{
  "d_expert": 64,
  "activation": "clamped_swiglu",
  "balance_loss": 0.00244,
  "init_std_router": 0.0152,
  "vocab_size": 16384,
  "norm": "rmsnorm",
  "tie_embeddings": false,
  "train_tokens": 222500000,
  "steps": 3396,
  "dataset": "wikipedia_en"
}
Below are experts of layer 7 (counted from 0) of a mixture-of-experts language model. Rows are named router (the router's row for the expert), down (a neuron's output weights, with its number) and show model dimensions 0-255. Each number is 128 + 32 x the weight over its row's rms, rounded and kept within 0 to 255. Numbers have three digits each.
Before each expert's rows: a language model's description of what the expert responds to. This comes from a sample of Wikipedia text that the model never trained on.

# expert 41
It responds to: Adjective and noun suffixes. Derivational suffixes in academic or institutional wording, e.g. -ical, -ological, -ational, -ization, -ian, as in Clinical, Presbyterian, Occupational.
router:137124132092049080154067113094074155153114141144116156091115151158134132142149118106100143116115087134161104188117137134100143124107086132144109162111142127146138089158068113148156062182183091096140101143123094069085137178087126064116121068156094144111105136130090120146109134106110107178082152154143124152138130130133128100216143118131140147116157155093206108108115124151063220102126163150120130159090059151152114100153114130169177156142106173156124149108147116125162119136128124127109159144099091110134239186179114137120166196122156080104132173138079152107182120142064086072145143083160109142139126149134115090142175151107127131158118140127120123146114059105128076142149106124178138109140131162128197131072076076119103178124102153130161142088154160064083165195181128
down1:092100194114122143095085091115069137151156159135120141099178158102175150112130132159123174160145140144064094106128115149071105115113155136180101097216071141149136122070086098080178192116117126172115064168122117148143168107102155078134079150127134084110107069143110076165074125086133164066146181118180135137113143187147121111170150188107122151151161143195111093110096114161125107077077138137133125086150109143163139128016183109150176103173148150121110098127127104106154107151126148132150113092158142148132182071124102114122129154150099112086119168101155140095163101142156079069165117126126085127124134114148130126168173066156135157195122123148128052139088129159153135120128110104116179097142100159160085143106130107072185170123133171117076140112130114151157094171164166
down2:110076082149138170140085138150075156113122118093131156179143089065165169159083119149107129112112119145131126085118145111147152151078186121175138060154156128091084128115105148143154150090164128159110155160140171143188119087123161121159080208107139105094080179098179138115111144117136155141130146142090150131082126095112098128173136127097097166112104114155139138176143120091141125130046075102168069124114096122156132129153129074101120093108163125121204115125169145087077145092229187136162132149131109123186091152082149167136174167110169088130202129056121090128143104160170091160139112155129140109086101183135117197153114050129101138135138135127111136168138118100119115154149095089103175107124140145101149095084069122179201093131137110095097188152084078101097128159123154
down3:177103119103126136175164117089141049161144142164172140128108130136072104160180121146103138139098147157121155118098105138161120173059136128132159146121098179163117133202122156123103171093128134102140094126096083116107116135126105153134124089137154177178125174102071107111153176140129153130155174137081172066179139113087131131086115151150136125101107105115036145148144075123150100140127098188107072120118133151075129135128134122142122086149140169120089073124156144097123115139137106124113167123124135081145113122093150102178149123141070130164186115014149092053105097124112118103169182075068109130147109167104151182113180140147147079151128086068178084155105065179119183125105189156119117134110150116164091104098128196161118089170096105134147126148145132181154189182162083
down4:136130055158173098129200140134155122085130133142092133033140154086121163137133160166072164128086061142123105124133113158156096128138128150094117104120152087155089135131165127027082092163167147085111168151102147147183109178135127140157122173114115119135102124162169121093138165156099118121096138132141144106147125078115140157114122098151126180126133090118142093118125111127176127099144177149092095132140100121118125117085087180155119078069153145134108127090097146125117159195159153125153157168115143127113097146171130092122133143078124101188171147164123164119102204023103140152137104136197155157161123125179104156173190133234151139117040139141141082105121114142182076136122171099142131140117126149086090135168117107133094096085070148131113079104134093108113166111044148
down5:117149171188060134198093139109120115111121188085138091125165089074109125097145122118177190149122139135161088138095147116046096173149158084100174136057160089089107091107087115149167139103131129167030155137149107134152144158133093119095166152148091169077144099127136147131158074123135116114178096117134093179135143069146190148098149164101135161177139098121086165217164147123093113099106166138179168116110107082074072141176108183127106134128138039142171145117155100144123146136156145112123138083127104146162183096110068164092167087147160107106113137134132130170151091105098117121133127148130097138127072151122116101095132164170157137092156132170098164136143137119079139105160106088121150136167131127139153118130127112113167089135103137140052153169165105182112043184112153
down6:105124124101081134108132142093130129178142131054140114132206136061091179142094121120142105085128120185156091131166156158138207180137163153165147090136100133118135132109128083161154113086117105094097146089133122128105097149097139181179162117143105149129125170154071128165126122157122174079101118151074111154159117147127090109126166098118109072038087120077157175122143116127157139105152121112138140107108118161156126103101189128170121083146102154083118106099160113096107131109139116148107164157197120103177074144114134165147179086082097159132146141064079131131132091104142141140154156178152101124132096159162109130080110098191191134125134076053160185141130159113176141113106095154141121165170170116202157166130157102103142140168121071138109081149063181141108104170037069
down7:113082136113072128141118154080081125107145086128138136133148074134107108133113092132134149085148092097146102162145103164105104112171149158236119078178114123105144087104143144159152086117170125102133110096159160132142153182050208135140162050120185115133144125150094138168108168135077052123094085143093123117129083091071180088127146228100143116170155159126112141082165149113077108080116123103119122170195149087139129089178110122104138114146129191127156174126076164142127126123160154121091147154053172139153117154177140122092103088105149089125140192179148133134151110067119063129078088144143113104106120182171116152152109177125135086154173119091136199140171113154094142113092095119173095133116126103118110148171165138112154088134072165143131149159162156142093130119145117
down8:166144161117105126090108163173107125127168138099130109104180134154134144169122132103094105142152154156120109159098132063137129170125080096103135152079146152104101104129139145142114123133119133123104050124165144118125156158136078090130163099143163090064146119173165226076138145167154175042095142129152112085148156101145149107087127151149150155177096145053159105079169114136096094163172128092118121126104102161166141143120144094110092144153153092133140079052130177106137108096143182099101068168084118177149110086120116134076024091171153167127125119165128157072167170134173111122156147140177077131103097145192137148103194142104152159117173182138107119151109147206157129144121100133199077156088081148088108149099152104149134113128114096094147156119113111141095103174056120
down9:102130082078141103154093183166161118131182132093144160157085113097126126131171160163171152055102138147132134108064099132068148071161199104127164197123154127096107163112067161203117112129062116103195117074168135169154099126084146147077106133123163173143135102055053101145134144132158086088085178156085149089119147150127134127095121208167114128109114159107157092162098150086158151157127094111058150137078123115123113101130152129123114146175095095109142165166116097178159122101159143135120118154113096120159099180154106110089160082167113163085147161104115122147124153109110125130112120137144033133139133182123133108160147136108190127150055180039109151116113137157099132059126155107153095158161148145140087089145129135159143147108124117125151162181159083129135119102148171
down10:164123167097147111142153127104059170159097130135119112090156098202113111118095130114121101117115104069146106121167159081128172104162179138149162096174135103094099181130170126110100143142132132119111180147132118075127152142116124118170138121126107204126189113161106067125096121092116126110121117077145134117184090111112099133178095175150189103140122120149102126017123174080160148072167124123152136152105194179188103071174098125152202126155111104142159079089151181168107138138141130079118115126137114126142054144146075145148119145088078107071129099134107139142121150165161134144121105141139092147092130057147159198124094100125122134119120180136132189124140178139085121106102106134097144108139108104159105207149151150168139103163210130048113054139125097070097150110139143
down11:128150136131191128126121093119156134072091111110137201139076078147123153124102127112118197220142134128108121034135097107100141162136079085121110110080151169158114115104126056089092094152163135125106079187123144086133102087188058096080116142140216142089136115085156145177165119100123187126163159121088179137156111120154140186155165143136147095120093101142175131159119110139124087119123158172147129133152107120122119137097194080157121070095189093096091088117104130106139138082143135056146086148114163137125130085141076185174082166127114093129139092051116145100115118087135136133129084201103154137130107132108149092122117158130124120152139149148101102156170149115154138171164121121172120124095163101157160119129148157152182156100148162139078100094106181104220158152123158
down12:143192164107113077137110088119147114121133089143150137163064045104102136125121127151071163119182125094126133226117098166137073161177096135118114090100100121133163144110147126050104088095131154107153132102099101074114144209149186157118163134124152139119147080185155139177119090051129156137132143088163131123138145094164139150071149143095112099093178140092159077109103150121113163080188091175136129184109196117174160098159140154181129113136120173092131143159100100131118153079171093097163121078112121168099151142152063132164071079132132126124167128142106139137197128109134120122081180117138128119101137141163135145089161132098108176078100191119087181139128172159141057085119087088159074140150124146135099136101089112148158136177134138074141144162162125161154103103088126
down13:158136111188150149128078181120129143158104165144096084094149131181121130109151131186193092116170130101057143132116103111131054096082061129130111113084150146159098143134108154080163126122115146146171130133128103163127174126086130169112138108155078185085052113117138150168133076147195106102099099157132118166081124139116168112155127113146129103153166099135125130174066097109154138130083079082141103096177092144155079111086097110099117135160170132145158183172167137063089141134070128117087087074185084156161143134113162086101194135137171151122130156084108133116130092080138166139154154096111195142196132130112099114173149077109111108172102174090191123172127114150136158189116135103154164071056067155093123140169126141122157188149119123117117158130128110091118143187123105
down14:102074133150119196144200138110144150078139160133105086159143161155137156085150150165080096180180083121102143077131122140121111077146125136062123125092123139118113099133155102156146104164063163173046109155166162180127135156139157147156071118095134117096110119090172143129162149082142150148164154093175115147166084115128086174162057155126172136127053093149033149101080156142192084087157103109117136099171123081160133139115126111114146138150129114145138087177074160134079078157079158120114157092093145162103091132109081171139100126139164140161181120152110059158132162117163130162089095163090099134153138127142098192096119141116125113128155155154112090114159112127146141118089133088169154129163106149143089177160138134095141057128182069159146087115069177112139178151090118
down15:094171079139124115166126144131165103134139135136128126100121167095110154198181180144081167067108218098122160136154126152178171123147123124103106111184144084149104142144138092185126141093064148125095160141087120145112107125114179131137112101123147061171094094073127140079152182138098090158198145136152192121205150146096098119102158076161071164135085122172115092127150075103143156094140169099085145151121168129135137192174087058095129177141155083111131075110166142126100147131103148135142108134094106158137127090093196191125199136082104141140124069118112095138137080139142100159134117164089143154109100097151133113121128079107105066136156079115113154114176163142124125107124139109126167121045090158071100131172158151083147200114148135152135128109119151136143128053098100
down16:115127086139155143072131173155133079152090106130171166093079136134167097102101106142190155136110102098134132140145118137111164126137121116204142148090118155087130132158082145101140167137178114142155022120094142079167066211106112134117142117165157148126109083175099039172086122123131153203149122184114115105102148079088062104208078148126133126212118087124073150128135143095130113090131063135161105098154085125117139110154130118116124174088083074174134139153175105117144116145117123100107104174111084146084165100111157102139166168157158114149128181109113134106126167080111150111166112098111141115092118083108168148144092099109158146150110183146120082179118169137138124130093067194144180136065151160152112117138153072166139101114124110176141134108130151146209147130168123
down17:086165113097139120121157104088121186144124107150148114221150081126064084177081118137158069117139102123158191104126121139166104137181113123139112098111138109136102135110128091140154101113111139115120142118126108133156111176138120122105101114152081166117080096072047141142146106144108187152174136149102129178173121076094120174105133179130154121102173158152138164120116159115109148083076184174123146109145062237103160137061169138149138127126160142156050093150165124095162058104101121117100106142149113207085162126122100112135118198111119131136123096181085160084117163159132114102120150150091137135182100143096104116102174141133166100094147140105085190173106124063093129074131161150139115141116063111166165115150144074143131190128140141089129101115118133204139075149117183
down18:184081176122174134085123125136181172098152149113114087130137120127120064142170139111191078168118079120116102117118031111099140126123173093101173107104136150145102124168144113160149128147116136163141125119167114122169106136152127146120145127094112196158127177153115160152154119108165111156149175132120087084147171169140138202098122143157172109204099094119102105052114105119143108121181152082183157077123119119083121107094132096174131126100031104188154089140120109119106214123085105156140083101138124157128106112168127117159152123115101082179133113152142120188097123130040134130155111107182078137087084067121136101170139092112159167152116113100016109108137095203093123147152154178126126140128162119131127085112090119138141166138100159106090114162116100165139154116103183
down19:164083108116177191101127110141078137127131163120121131101147136152109198204164107132100149090130134138131138146134094135133180079145161127124130098158122107102130128180188116124140095106131075106082106154167156112098170111131105156091130108164172100091125107128141133163092155099157109173076101117105142109158139105130239116141143127079093068200146142091131117139119092159202108109173164181109115152131138105106149134134113136094134075195150057083113114155153137173167120136088096113115124113064158099052129183154152122124100186150137082193133078170135095144105083098114125155096068157123080127097142180092157115131170152139114086149147132137125136144086126039120145066079127141117115117097113129144171093166132190152152107106162125116137126137063198171054139144160128
down20:113084108104185139147157148145158102112188109107127127137096201124149162119115131128183161131095182094074101099181161124127137105128077189214106085071143135167142089064091103131134148178115112093134084128096111163164135141104143155128111176085116160074114143146137161138103115175156140150118172080147094142099146113091120091122133134132141068190106162148104121107145088094125110122106132141107146146119101113143166134228157158133162186104128114215152078138148172181114076129230170123109144134149090102085158125116102162160175151075122157068109138129152089107137164122087126060182106100134119085111142082140147182130109132103135087069088128126113141158115126135136136169086096090074102122137160150111094145177189121108130100108131159173146115110080113148161062073119115
down21:141163120123086115098149126141116158154141129131121141145136102112128134126148089145138125153131086102127098176142108135154149174134160116137084108122206090128190086197149173100120123163090135157124136132086127183162176166074126111169057115103067145164107105118116109128134103106109199145116203103176159126058121139107118153183089139093106149153126094106193127099081171113209132061136142122085086093169135111181146097155088102179117097097103127151117095144117110116109201119145116104088151117092084194078111132102071109042127118100110123131089091161133099070164111145141074150089130158184119091097154185098076134111137074172141148158132212155096079112114182108145136102179104191158129175173090120146122111162176111128127110142105123160150144112146099111147164112176126
down22:130134085096166152133151091094116155121101114149135113108070095139125127123126094068157114087138177095154140093131184127098069114112124115064181102098113151102076175146153147075094150124100158185146164155121084129166112142125066159116135173123130181161114070168163121067121175143149124144096149149107108166162126140169191146075125189128190097106052134142059135077088074136093064135175089103140142162173127111118107128174140109146144118195193141104143124134086082115157102195142098167126133134129173141123104091126113167163130109135137136116152135116103158085134159135125105083053134147076115131076074118072122073122102179133090141135103174180118062159129184113140162116181164149113106092115128151169143115094093133151122176146159153154182130129113134194131166108101186
down23:106136133079195159216138129108133110163098080095116184126136104117122128108154160176149103127134085182087109154154124129148135114123100171086099129183160190111134171152121124020156134128101102138122189146132176105102104116088050091143098109129179104142157155169153116148162172100136116071088102111108125140153153107128128163083112134136094130081139077145177133122093157116166118176126100096095125130133088085087179105080116093159184149172143083103139156104124190177104104169122206164146103128082134068144114133140159118099132147154120102103083134145148148109118065110116133140094122184144063107089180133131154115138190122141142149148071123120148157137167093103095133150094061103118121107147202175096101120210099108150095076105139140120157070110125167192162149150123111
down24:124155142168118123113093117155068121121134171157135159143085124147150120184113102143105130123103142187125092117048138151151092118153098118192059187085098162098170184129130129150156118120128100151168116165123118137120145120100091066139187129114136162109136108136157126103163104100134159121127132127121142136128142118117151121116081084124143112165120199073119070129097139148140127057179154161118124150108065106197122110083137171172160124121194161147089135089124074127095147079132068112155071196123062185177119092138142076147145146106135172095125180156124108141159135118117114163123143150136129237137150091171113117101072118170144112179145128120137199148177107061140069153135128106074100148084104096065136151100117139093182161096166120163083114068106137093108113134189102
down25:120176137123143121174076113090148179087134067121117165120134181127125131155164192180133136150176084076167116134179149181149096132170110152084138132079134087119103067137149126140177131164163121064143124112174171113114117165089106146173105091159141102177184102086114112082154161139113093118084163152139141163106116152133087109093139133174128198114158158146109076175107069104181132110056112146087162113169151162116106122084096123091140089117110131157098133119045130072116106110141083101139107137139204147131137156142173159076086073156146083132191117145156145122094091123198168109095101163099104101082095147114192208129166148140107130120161062167151074161119154134083104175120140153152140137104116124114092141127157046117160127119134136111140113069142099136117141128080136
down26:119066126171101131136156145135122151143080144132161051120142109079139118144092172174152099096113086106168138137207094171161074148141124113105147146119143095130137119088158100125081126107124127133090160100145162142070119104124109090114110107173117151074082129128141125083114122122137134091137150092144165124127115130107124141108073083106098084139110158099121140180092147115094133164116130129205052144139144149154121144127092150094150160125120174121146149171123187129140147167118106164077100133113089137093175132136037134128073156120109115152113126129150086156133077143128158197133136097231152074187141175159048168199107183153096129139145125132136205104031151085177154152136084121083088165112173155157158121139127164153133150166165118122159142058133165142134141072116059
down27:106150180183126070093140115103154204110192107146066144130108158094095070165121112079124070061115127158097096160245161111152197110131117184061080121165147159137145089108186091160121166137111140082130151122147086124099117110113139135166173123172078113133136129143175074139153156139080097150168083124095111080180105147137140138122118140127126154146177127117095155136117126070130183131142123115132164099092130129097093178140067150112160156167115090120169112116166116145136111125155134113149162132100126098131090149109105115080110102141097128128155072153121155097164140110179112145077181132130172120073108148097153136176148127115139170179129133091051120161099170166136129078153152170160123093115094107165146108094102120218103096127068125066142134133122126113124129152073204
down28:074142146154133133139104087105221196184154105074140074181164130174131125107136120112151148048159103133106114115109144085109096150137069107147142171162166097097129109076098126159097130133172081086121061149142156127108078104067106101184108096132077127098091141164123117108104075100103165150145097124105158122131166141133111103107116131123074100079146096148059132108119161121132124168174170149163085138089115076165129207090082118104089183124185168113170074115132128144173120135153202144113087158125167132189080182156137144129107127123164142143127133124114098118103144128193135117151167170169126081173137094124149117205119134122151109117121079090126116088089079127117126089184168129135088154138219134153107079111141161140144131100147114116146169165115170156145134189094112
down29:125100150165095204149086117164106150116102150131172140140116156137106168117139094121123102155091140106142162042151088121120063121094139079138140193128126104129086155185118120175142128139139120164117146154204098098157166154158158138120066131116102129153049167083170137121121139083166043137131113090074136137098084137143079115099145103097112089127135140133165141138155136079132065158134163147136182174096104147086112167179163101154132098121143191087123148093107137114162189074151100108117169106130123112150157065123140124140172075108136154139113159130144157118117082153137137118152131082060103160157092172069126063113112113142078103134120149138085108056127118124113200151098146148145137210132141183110086162155110149167135142073065142143123184103111143160084117170172192
down30:100152151147195118178100146162130168115108089140148118090161122095131165134160110187097081099179108131063110159170155152101126137115081088160110113145137102132101093084128100131152154180103159125130135127109155118102145149085116090157183132138153111079111114174137081076114116122129113167138137114166108163141230119222080112132168162070133169106136107185137177143156096091111153126156081116088132180093127131115108126170118117166190081141082087070103137161094149095132163124140124076144145207179108137154059148079167102126141088135173081109092095134105127140111105120037140096148096057157175169127085124110127112090085127100108186142210139086134170125131132145165098130108109105107147137151091105160199131093132157135129165146109152124148132105087172142073158104158105
down31:147104138143105113146110111143151138156156195078094156137071067059143082148105116098136080174164129134120153127122124153110100100140113088100105119119131151070087091165163106158192193141118100150106140142139151087170129106145100187157140081133133098152161177116126098084157198232165137109104105163119152101111146130090074150132066117116152085107204147136134112132087134099205134096102092139144105138161145152105109146156137160150134149198150170163087198113134098121118088118099157153142119116128103115156126156176142163077108151149134161150070138123126194069104076106162169121150180125174164176162082105186091174164096150089105128142103054129117099078106100125158109072130144132162145086091146162114128167082124132120155043142100136127170120110112108150108096098120074
down32:196150139137079075155133137153134095116105141082105140095137195103141129134126149127127122145094167102186067122100153090072114140113131059166130146098129118104111108194145056125112095109134123130112070154082098125155153094111185110060147124140179198065133131124156144129147116187081137146116139197155152167093127072130199139131122122116126130185109165084205138088131159092159230107164159090118121121188103137134163135129100115085191075159103130111121088175146135151137095181174107162097116112124133119097125141136087182113125144105082136155123170151123127140165089119107140181138094101109123110164140098124121129068140142073143101163160160113111177195112117168116088105067143092158193080171097098094130180137119108175137085149158119126134132062145083104099109145122123
down33:102100105058166164121116099109113105098109095113134126091126096093122083165123153140095081105143155130160116120160121098156203119124150156094139137216169081096191164107174127155157130168128136119177183126148101159132127117128096211111131100135131097107122165151101202115149129140115126092092084113141118106101110088151175084081163107155066040053208093160138134125142084156192198207152100080105097106144106184120075114166137100091193120152088135076153103134123161141109161111090180115156076149120122111179132100184162111083157066150092134131143095100168119166150107110139141142102096129134128152154124166087110155135091115132165128120178140142158153149158161156172135105100091142109142118108111153088091109148113113190145150126093084178128118170118073146124099127076148
down34:116147084110162189153149069082109158093120115173095138202087096169137158156101120158131130097157081113134129171115185190182135083095104105187128116167100127147112111155099117096125113109134078151112147105153114108125159140173169123037109175117165162103151175136124084140155095062142167211085164145110088164120162141147094162116099214126143103118124098115114120106086115159122125135127146125120122110128184119143205154146124134095130054081129147194136152155155129119081084110103142096106162118156175100120068133104074164195122109102117120101086094083116099143097139146089107134186117080117156109172165101145168133144144149117121140108170090073100141123135120181109164066158121051127111185152144043223129091116139145094147126129123123121103106123134120139184141137149117
down35:084103143113128169115057119064094141161149098124114153125154108077118146175140134138106131189167114137080164164070141208169107134132168134172142134093125167106141132098164131106155177149120173198112090194106086113187138129133136079131158090134125155159115108093118054111127177139074096180124136078120104158098152178139056153139123113151165137165074124113086068141109154110159126165081110114135145167097164144143086167086132091168209156090150082120128183150140097124106140136145090120094159132183156135137117135121042137166106101175138149071092117123155111159161119133111167146115130189073153123117113104122146150122075096110161064083094130137091192140101117133169137065091120155114113184154129101118216125165132132092142164171136094078112139076131092099118116122116105
down36:099132168129118126098079123142077097117136129098141164095088109173113166142089107156172099121138111145112126159099103137119100110116108100155118185118215139182130178148134104103133096086091138142134121145074152079140156116176112092094114156142148090101222144150122136117170169040139018107158167182122166149168140141093119145145136145101062185032123152131094128168175160142092149180118137110073139173157146128141127086146166131136086101104135079123087115139118125158168103136097124131185080147172131096125205084098146134120108093103198162095073130121104127084121152145113094149203158101151094154137109113144116097113178127131057125094123108112131131142148166138139120125078153140122059145155131080136108128147067160200168146095141129120099177128107178171162149113109139
down37:146182122125105166083082164181139183117067100129118166097121114101095123140144080156150157138163107070052096150120108111154077128107099106118115120145149133106090161073157090079147120106146156154182131135119097161054070114130131141105179107151072099082115137165124089139116119075144117121151135104154165142149176053102129076097140121140150086144155154108116051092149130142134137069137093163145136132077140089112106119181151146174120102118126153132190161185127069126125133104129145163096139110124150132149124109076133171113128109164155145160095129132097197092111149061132093108122166075187237105175186111184115115116094089139129129210158133144124221147140078161114167163134150105120067166118123129175132134118168085152143140130127154172117146146144113096174099100172112
down38:107134117113116147171174140116095113140138099137147113161124168142144067111159141121102118140130099101084142083138138138159213176158138153168167129098089094080127147128150134153097120110131087097124155131143105125060193088144117151121142138048074181072138102182109146090123162074162133102099172184145130140089101132139059115113132125150037066113137172118130056182080115072104054144124102118185171141119167146147150173083095139151089159113133164153157163101105116104112134121077114130118142099129126045134105143161148157205137189137205160183104064163140168135095120071136107109108109132137150128094127130161155154107131134091096143152134073108143118139123114134147175156132143174097117136091160097087132124050186157171159129176136116129152123155098142180134086135079173
down39:132189166146117061071110052104111084124111140169133151055075120139188194126124042161078110121089121158145131128092131114144123142127086101116137162132135108160143086163136158122083150104118166135159134079109101129108128154097109135066111116110104080114129125101090110079161165098127154156181169047116106123121165157178171229141153148057165152128138173120111154152111167120111116107067137146114119164088137106134080072146122150155142116122103094136138137117173165154148191127097105120129172111154143132099137072099145218072171103118100103109147122130132179175143104138137124144161115139167099193074125126127127142100163090129146138084098132110130094096087170134134153139113137162171083168148126076134143168140131172118167149181037174163131173165148087177094105124118106
down40:119136123126110172128162140102126201132133063179167141163132079082127122138153044122197134192065107118121135086084147124124091108102122154133119108161121135105133121169125135162143152103118148127143219136087049155137101127161142128104155170129127113102114140099140152100082113122125110132222040136120153139133134146086069100143129136092124153111110082138076103097103083133063173137086170132114156121218157132085117143132150086066118103125139085134115156179133075137153166145141197126175166086054136111130103104143131112131133102075160155141084123131111176103123111143138102148134101161073129177119132183145168110175096189157129111099121133152099131054156140130150164112150152114138163091144125194112207115128107124147122092129091108197111059163154087154106156155159124
down41:119136146157135148094160171102154182143090115128118150088111074114132138108168133129191112122142108152161137161113120057166114152055169118107096155088121127138148150096151122150076083108130151126067108095141030119124092104179119145122157145139118075157121079108107071077118084189180119158148167129123160087141112162092177111090114167182150118117153093142109103154170165155135131089095121140128139142120153122122075128166126111097136070125104133183156109098104110074133112174158137137089060134147120165189180147086127109156118078146109189144141156150135128199173080135141096148133129132106176058146134172166162105142155121108127152131120156078080171100093172197170183111130124104129135144094051114058108140125111124169117097084104123094184088185112177154181065147156124
down42:091144126140071148120115133198131154107118145129185072175109118142194166120117181088125129185109166147121132124136135132096154114105145112105163132140196101125125143153128152090175092123156115156101151207155108139107164146121117076094166136079157145116097124106060121090149123046110122067071108108113127166112108127139128123112083125075201131139151141130163125077098172113173098127155164111170114160144117109135087092145139085123138104118094149099117163156146122089155214129156106108098147139166144104162170139146088154152096149110166090170118129139114112161116146123103112109196132045043169117131181110104062146155112132136092094171097179162126181081065089157199118111077164118120117171139077133092120116138127054147229150150111127096128131081098115150109129126183126
down43:115105163123135117138092115152109159183116126104141098119098096130139105132160126086117152100182144155162071097122128126127099149119084183154126205138126140144121144159159111122131140109143136152139113136088156104171123122099094128088164074147073140120064085105153135181162142185100190085150141092125138137125051100155130097134163062137100113143116142154082057126129160091110129199049145163159156086145167136145200105166149069147079125133091204076082133071164130127174131080129118152080128062170117120111115136156066122094173135116210124120124163149090131045187150139116104102119164107148091180080164126141179102128105145143130119151124164108138110072128101109127056114147138124152097152185164140159185126132087089179170171108136174133114171144145163076128108101108136
down44:146130148140099124173146105183141190131139155123140094146084096139124173151105154093121128130130115114149056131094127086115114063123160122125070136145139131146137123074149131124149131135159128119101182077112102141107157021126136117137111074123066134178107118175141159138181079179101134110179158116148136142155075083165143124112157109137078170063167138145175136076162148159144145129188129173147128160101168108189091088141143156194162129137132163078084125120139138147123046060140224136138144148127129151140125149068103064113097144067114143116170066174120192120160174162136123107143105067133154101089158112142101098141132083195145130153130142109104155115142178061123132100132125146153103078129107200149135108136084148113135078181145105107092145106125107158086096093072148
down45:095100147127122119145156066125145139066072145155154170151098113172147193139092124088170121143125077111127094096155171137106085127091135083139119107108149103107084189126075064185115079159088124137113141139118093135138124136135146142147114160093177152092184106163158158140181124179142089141099097156086172113115125132143121134104174101164105141179054096124065162100129184143132122106112095045088095096133132102110168095081122154149121059200185121152154118173119090127131152153142122108127190179116101121103090115199078119124140146114108124156144112102176157133176094142142144095135127164124108123193186111073209162142107075136121101177136078179135153104141090206117151120115110104086184155096113137140133159128114137146132103125129041160102119113134088166195150120122148
down46:084132147108125117154099132089135105095121083065162117116173124145093161144192139102182135142085142123078175141123156097108150103171144130185151132159092091158136119157073102138163152124098140069108118184126143124142144077132085128145147137100223145135078150149131105121107128148116056145121155122145094117090144147031123073087150109156139158143090132146149094095106113176140138094162095041142153152124166109106091139127112147069150167126078130089060182184162107131136109100149075161148135098103134105142128091116101116134146117136069118110138164150146134119146160126085077166165131116159214133148175179135137175140151121112121099203121135077192062082161174176082112119129170149120156138094073186153098122142093159134129069139189122163132135159171062141162109119134090
down47:114151072117128136132112154149167138132147128121157126104220152135112095136117136077119099192038109121143137207134150120135135162091061164152143172152137183184165123157068081123114109071135159121146087120105123189126171155159128206177135072120148144143077134170151133080130175156126142096013111149089181125090086183112132147151146113089102118138142110108122151104141158145157114115147167121067126136097123117100142060143170102133051082148105075134117135124169148077134081122114111116142161143145110120132120067073121085161144095103165123145142075082134100106171067154098201155058098152168090156138114098108135165105109129126134196171155090108096105128158142129139152137139102142088125137148173140096115148110149142131150117147130184135164127095129138149150159040108144
down48:180103135068150132176181185086134048145149138151163137154111116128208101138120158172124119078146168165158103108159098121137175134115130135118129134104146111155103086092211085097146080063087143077169120105117100107100087138184176141138186172133091079147155100104195126060104144080158125086117131143131162141142092120150071143098172140096121096168126123195113154095141145152150142101076109146163136159075083138129162142115175106102116097170165056098116108148141138104149133120132132131036143175126124118128081153136131120127117124187136176119079087178112139119111176085135215153125141123087125169162160169139146099151130114143112095158142112166099208087117122148105120101106131079078046127148121119119087134168099054139157099114145139166111133134102082146128130117144164
down49:100174135082097126102119122182086122159105119135103065197169122091127094092122093156069079113150151188096139168070118082143157123124098122125089110084110140077128127116188128156158143161116164183055127051151098136102120167131061170152119122129095100146126134126157113128101136130101088181138121140080087140130105146148124137184130138137155092156175167087179158151096149160095110127141180118090048168148119177120029079167177073111123170126132114109122152107187056119080103156112158151130100124181072145146151112110129140172102130115196122136126172101142097153157076145098122101147169103148164165137146165101152176116152135113106151169194089131129148136086155105141178095117162126144122166083113098129092128071113089087149124155109138128126146129187104200112158152182118
down50:130164145147104178069084106119092125082127107128154100134148124111093133130076117141143168093102183087202115123092127110070108117149191073109159165133173168189127125068162191152173108105097123103169196143116139094129167106122119118092110132111103123079082109133146167117085156146079135132170118154122113151096094145145100102070133185194130145112147113139126094118144099100091094154170113115168117143124167132074118153093130161091080128204164162161139153159103105189113168089209119092113143135140108023206162136115180164080132092169132119161122099109092099134113120082213068121130057126133141095134107127065083134126129142125136170132143113162149135161164112141123103124140151169128144119180137163097143103099131180148130078173157047145123118151125147100138119085153127
down51:131148147141099119135189101076154116088106118115151148097124155106085117093183092137116068130120149054156133134147093141113102132178136130172110134113135080095122114120125145126171101055105156142082084078108166075134075174146099082115135160151189116084130130116117109146085135135080140149092159186145146142141101147130137140145106215119109136125114188089133163158091156119114109109129158139120170145120152175165126164169086131182169117146123123118194150108115142187108130081140108076073183105078124160095143124106140130164161172085140140127098196175128161133128107151113066121140117116137106148077088093109111124084121142129089143087122124145166136150137088137128114131210066102156177143174121123131166107202057167138141117063108125118158240067194068105184111139125122
down52:114167188113084087137168147108160093089137135164138148146135174117129170139128085130104066133111156110101150132132090099140114159076131098131154084105157097039128154103185155146120071166116068129165130154164145164156102171145131181104221163155195185154152089161152071054145117073167142073079175141121164155115124145120156137097120158146105128110143123143079129148164144087137124115165148117170145110130113161103102144114059165137104050074135160119110079119090136135161099143087100111145167045136140157102148108106175109159178155097116133130125152137119093184140143165148168151133131112123096141080120116108136106073094089172126109067158126172072172152146110174173101122077162149154092209127131079122094063110097109135089143083162157155119162101125134130110159124131087
down53:096142121116139129133133130133140125127169157153181126160149120112082093131099114151045101187108101094152163119069089086104078119169112118074134164100118071154081137056175137150144148118211118139109066139143119111171168115113141133187152081100158111150135132073123091109099161140149067109114145085133139198077170136147207162114086139164077145148103112059147106137076145164158149130164137118157136079165145161128105133145115128123126132087163139188141132137122104183122111127154130159167147101076133117089108090112107169128115129115181130195198154140079131162147131154171182087122134133087106157095106150200101107121144129138147103135184114131147143168116161095086188089238090139118109130158064095162122139132091189146153077107115115095095125101110063145117100094122104
down54:158142157183131127108189149182105148151152164069156128205160099167121129155119080130102128142104119145105157105173141151125165140178106107104077083100117170094162096061149178157144152162125133087147108114110161083088136068131114067114082108173184093071095188134214086080146167166066112087157132109085172100116141085147151132136117132176151116176088083150114149112137145168110120133119103192131036126142161099149120194140147137144144161111116154116048172177103093086102131120177183092142062159109135116110112109090120123121132138150133107123103124091147102151179099089152095124138047138105063089163137117087171108134113136139107130167142141172120146054153148149079117111138113135113160154116123144135127138152121102115116117117142098198108108086170161151167154066143150
down55:092121096190196120111092134145152139052155118121119140204120186115049071135198105162101081139090089126176110114100178086087160128116083104157122121051117176100163111141161121142121143127125154160112074172055088139138067146202146099104176137138165121097192110138131110124114140139052168144127110142177157177116123075126124116136146162114114150130134114095139156113167140121108145130181112159103121117138100095126096137110120101157103106113141088123095116131116130132105129186146080194139107039138120069158117099136158156160121140107165107176056206087141094119129137142118118131111103161130082158130134136152153102128098149151105179153156127118104174086159179116141129156166118096121126148144187135088192125105039138123147171081057140132118148117180144081124172164119123